Below are experts of layer 4 (counted from 0) of a mixture-of-experts language model. Rows are named router (the router's row for the expert), gate (a neuron's input weights, with its number), up (a neuron's input weights, with its number), down (a neuron's output weights, with its number) and show model dimensions 0-191. Each number is 128 + 24 x the weight over its row's rms, rounded and kept within 0 to 255.
Before each expert's rows: "comes before" lists some tokens at least twice as common just after its tokens as in all text; "gets" lists some tokens that make up at least twice as much of what it gets as of all text. This comes from a sample of Wikipedia text that the model never trained on. Tokens count by the router's weight.

# expert 2
comes before: " of", "|", "-", "==", "The", "==="
gets: "\n", " \"", " (", "==", " first", "==="
router [117 145 147 131  99 103  83 107 142 130  76 141 134 132 123 132 136 128 129 149 169 175 134 111 126 174 147 119 160 110 125 119  79 152 118 156 122 134 137 132 139 129 116 133 128 127 135  99 119 186 136 131 132  99 128 118 125 138 106  95  81 131 119 106 140 134 115 142 177 136 164 151 150 112 115 120 164 103 129 127 131 156 150  99 152 123 122  86  95 116  92 141 133 101 138 126 131 130 108 146 125 169 124 132 126 105 143 169 145 132 126 135 137 134 108 134 113 132  73 141 143 141 134 121 149 133 195 144 100 144  89 165 127 125 179 126  93 150 107  63 130  88 110 155 121 115 114 125 121 140 152 125 198  93  89 124 114 171 132 134 148 154 139 115 121 108 116 178  97 140 158 160  94  72 154 115  95 117 169 105 151 149 148 119 107 151 132 152 129 164 126 176]
gate0 [ 96 133 134 128 168 140 127 117 122 139 126 127 169 129  80 108 131 132 109 116 152 153 102 108  86 162 175 115  79 145 108 128 108 134 125  83 136 110 119  93 138 129 122 113 130  67 142 110 154 105  94 131 149 155  85 127 150  92 119 123 130 123 173 148 110 123 159 129 107 116 149 154 140  94 124 177 125 140 189 121 131 190 130 137 111  98 146 158 133 160 114  79 126 135  92 102 141  92 195 139 135 139 119 190 149 116 117 127 166 135 135 120 144 154  78 138 121 114 125 123 167 151 109 159 142  99 136 142 105 146 111 139 162 118 123 135  79 157 110  78 119 107 117 130 132 118 152  74 127 107 126  87 131 114 138 137 118 130 132 114 134 121 108 120  95 121 155 108 144 128 127 101 166 112 134  93 109 114 149 123 138 146 158 152 101 107 132 160 150 129 154 162]
up0 [110 107 118  93 136 152 155 145 101 115 147 119 169 145 134 118 130  90 118 123 128 171 146 123  82 103 152 114 121 129 126 144 132 147 126  98 139 146 149 103 130 121 154 119 117  67 123 128 143 137 143 156 149 139 110  94 133 139  98 126 135  94  94 131  77 145 131 144 111 148 121 146 151 120 106 174  91 127 115 120  92  75 147 152 154 121 131 125 139 110  96 115 114  89 123  93 118 159 126 109 112 108 110 127 116  78 103 148 142 111 165 146 182 116 107 138 156 151 120 131 132  89 174  92 101 120 149 138  75 154 147 140 105 140  99 111 180 123  86 150 142 130 144 183 162 140 158 147 105 141 126 157 147 165 142 114 134 157 130 154 124 106 175 118 152 101 113 137  61 154 109 145 143 117 144 128 127 165 139 115  97 101 120 139  94 109 122  70 133 108 125 156]
down0 [ 99 164 121 127 140 162 156 133 181  97  96  99 128 109 125 179  74  89 130 137  86 186 114 117 120 182 126 142 138 133 114 142 119 149 155 108 116 104 156 160 117 148 138 100 132  97 113 110 123 114 130 103 126 129 128 138 150 136 110 134  90 147 149 124 150 156 113 148 141 106 168 131 105 123 129  93 133 138 142  77 138  83 118 133 133 135 129 103 133 125 126 129 134 132 119 125 115 117 124 109 109 125 183 139 104 136 138 135 142 135 107 122 119 152 154 105 146  80  99 168 120 127 183  79 147 118 124 147 103 113 110 117 123 103 131 203 123 138 136 121 148 192 109 106 101 152 152 110 130  98  65 170 147 121 104 106  99 118 158 164 110 125 122 126  83 125 118 110  91 134 120 132 155  81 136 138 125 104  96 162 117 136 109 134 107 134 170 114 116 152 152  93]

# expert 6
comes before: " the", " a", " to", " in", " by", " that"
gets: ",", "s", " that", " with", " to", "ing"
router [153  53 120  97 118 122  88 136 111  87 162 125 140 140 105 141 126 118 129 111 138 160 166 129 154 102 150 131 133 123 125 141 160 103 140 114 175  85 131 124 106 128 152 130 125 142 127 169 129 142 113 133 127 159 185 132 170 112 103 135 150 128  77 110 133 150 155 118  98 191  72  97 158 121 107 118 111 120 120 143  91 167 141 108 132 144 137 123 113 118 143 124 212 133 137 102 116 148 152 120 139 121 155 184 132 126 173 134 113 138  91 161 134 100 126 138 134 102 125 157 102 151 122 174 119 152 116 102 105 151 106  88 103 143 119 136  96 129 133 102 133 150 113 152 109 144 135 165 132 131 140 141 108 161 122 111 139 133 131 159 126  71 179 136 144 131 129 136 150 129 117 152 132 134 126 166 108 113  97 129 101 149 107 174 149 103 130 130 109  91 138 101]
gate0 [119 103 136 149 164 117 143 151  89 147 126  99  91 168 164 128 165  66 132 101 155 142 180 107 151 134 156 139 104 126 115 122  93 115  95 133 114 131 146 147 101 129 152 125  98 134 161 106 132 103 143 127 145 168  89 167 156  79 137 165  87 128 143 131  84  79 131 154 112 150  99 129 157 111 127 122 125 116 186 143 130 153 140 113 136 116 162 158 147 117 111 157 123 147 132 133 157 114 125  97  97 142 161 108 142 103 144 114  98 148 168 164 126 104 149 156 159 132 128 129 140 181 128 118 126  96  94  93 151 136 110 140 126 102 128 143 121  99 118 132 127 124 175 127 117 170 131 147 115 129 135 151 127 108 146 125  88 114 138 104 122 118 108 125 164 168 124 118 107 132 121  90 127 206 145 129 175 117 112 143  87 129 131 142 120  81  90 133 144 136 123 128]
up0 [120 109 143 161 127 138 100 107  77 146 196 128 147 134 143 119 164 161 128 163 140 138 146 129 117 138 121  92 144 142 119 135 139 135 154 172 138 138 131 139 176 118 145  98 127 129 161  87 117 129 161 157 134 129 136 119 148 119 144 182 123 136 134 113 157 128 168 139 100 113  81 123 128 154 149 156  93 129 119 115 128 145 159 114 193 159 104 128 169 109 146 131 157 107 108 115 165  99 129 150 118 189 108 134 134 129 119 160 130 130 113 113 126 109 160 143 117 168 119 110 139 112 154 161 130 122 135 112  96 133 103 112 110 121 134 137 124  61 124 105 127  88 152 110 143 113  85 161 114 113 109  85 120 124 155 140 149  76 102 114 150 105 133 131  91 177  91 134 108 131 111 161  96 126 117 142 120 111 122  97 162  73 106 143 136  97 179  96 133 150 146 147]
down0 [182  94 119 151 123 118 117 115 141 125 117 121 123 131  75 123  94 124 100 155 149  89 125 126 132 184 133 126 158 128 107 143 116 100 110 163 132 133 148 121 146 126 103 130 141  99 124 114 113 147 124 129 147 153 168 110 136 105 156 120 141 195 140  94 131  99 131 106 127 103 145 134 135 181 109  95 143 115  97 181 121 122  70 130 130 146 142 111 118 141 111 117  91 145  98 106 175 123 135 124 125 137  79 127 143  99 122 173 114 175 157 101 125  94 143 169 137  98 153  89 117 106 157 121 120 123 149 157 142 113 103 129 129  94 133 147 183 118 130 111 151 110 121 138 102 132 151 104 118 151 148  90 110  96 123 108  91 174 133  99 119 105 169  85  83 110 171 119  90 159 154 114 132 149 120 127 137 126 140 137 151 127 101 143 141 154  96  94 119 171 106 116]

# expert 4
comes before: "\n", " the", " ", "-", "|", " The"
gets: " |", " of", ",", ".", "\n", ")"
router [129 174 105 166 116 172 143 158 140 124 151 129 158 117 109  97 107 163 122 145 120  62 135 142 123 128 103 154 117 133 112 149 151 120 133 114 124 142 160 110 172 137 120 118 117 134 114 153 133 123 137 132  80 124 131 112 190 100 137 129 103 129 178 137 114 114 103 137 143 122  98 145 110 132 105 160  72 115 131 101 122  70 121 128  82 118 129 107 118 149 107 113 136 119 118 132  92 121 139 136 158  97 142 125 122 129  95 134  87 126 129 110 158 128 159 108 115  99 116  89  93 104  79 103 124 172 195 162 138 110 153 127 163  71 138  71 166 134 157 197 113 169 138  96 137 134 110 117 146 112 128  98 108 128 143 136 110 118 142 102 108 156 144 127 115 140  98 114 144 137 108 109 121 135 130 173 147 162 150 116  92 124 107 115 137 126 119 126 117 110 157 149]
gate0 [140 108 188 135 135 130 117 151 132  98 139  93 130 137 130 107  90 184 135 138 117 120 115 119 147 147 158 114 142 127 125 148 137 114 105 151 168 109 153 109 149  88 151 102  93 144 112 129 129 189 164 129  82 182  96 130 135 118 180 172 113 104 145 154 118 106 108 115 103 157 145 147 109 151 145 123  85 106 166 106  84 154 116 126 113 130  79 119 110 133 152  95 123 171 175 114 145 122  95 146 154 111  92 109 189 137 136 132 116 144  82 128 171 141 126 127 108 109 144 146 154 109 121  99 100 122 150 121 142 140 145 132 144 151 100 170 152 136 135 126 176 107 129 154 138 134 113 125 139 122 139 130 118 128 171 153 128 156 157 116 142 109 161 117 131 145 106  86 143 120 127 154 161 112 146  65 104 137 162 126 120  94 146 125 118 105  97 119 160 104 136 120]
up0 [ 63 122 121  99 141 152 118 124 123 136 129 140 187 132 122  99 161 134 165 138 138 125 110  98 152 137  94 109 128 121 100  55 173 125 126 136 110  88 123 155 124 106 111  97  90 129 139 130 173  78 129 155 125 170 118 117 113 124 131 166 132 130 113 110 129  95 122 131 159  87 140 152 151  91 115 125 107 113 165 158 109 152 159 120 113 130 113 122 115 112 121  94 174 109 160 135 106 148 166 146 121 129 172  96 129 151 126 180 122 111 132  94 159 119 115 131 164 127 114  99 125 107 156 104 116 118 126 174 138 132  96 142 149 157 143 161 120 153 105 150 101 123 138 131 105 111 144 165  91 118 148  88 160 118 178 155 156  97  97 146 119 116 127 175 140 132 143 169 125 108 131 126 138 142 111 140 132 161 166 126  86 127 127 152 109 128 111 175 126  97 104 150]
down0 [115 122 159  96 124 112 110 115 122 126  87 122 145 128 141 164 142 131  63  98  67 122 130 144 170 131 104 129 133 124  98 134 119 122 165 122 127 138 122 148 130 112 113  93 108 139 136 137  96 164 136 120 115 120 127 117 128 168 150 105 151 143 128 126 162 125 104 120 140 128 128 104  85  83 135  97 159 163 127 147  98 134 104 128 122 131 108 162 142 113 157 131  98 143 128  88 163 151 101  82 119 141 157 129 155 119 165  83 137 119 136 120 137 152 108 128  96 139 153 149  97 128 161 121 138 145 108 165 129 170 140  99  90 168 161 134  96 129 131 146  90 147 159 124 140  99 144 138 106 112 100 140 110 164 132 126 142 144  82 153 108 105  91  99 118 119 177 137 139  95 176  97  92 166  96 138 129 177 144 143 165 145 158 142 108  68 113  99  98  91 118 137]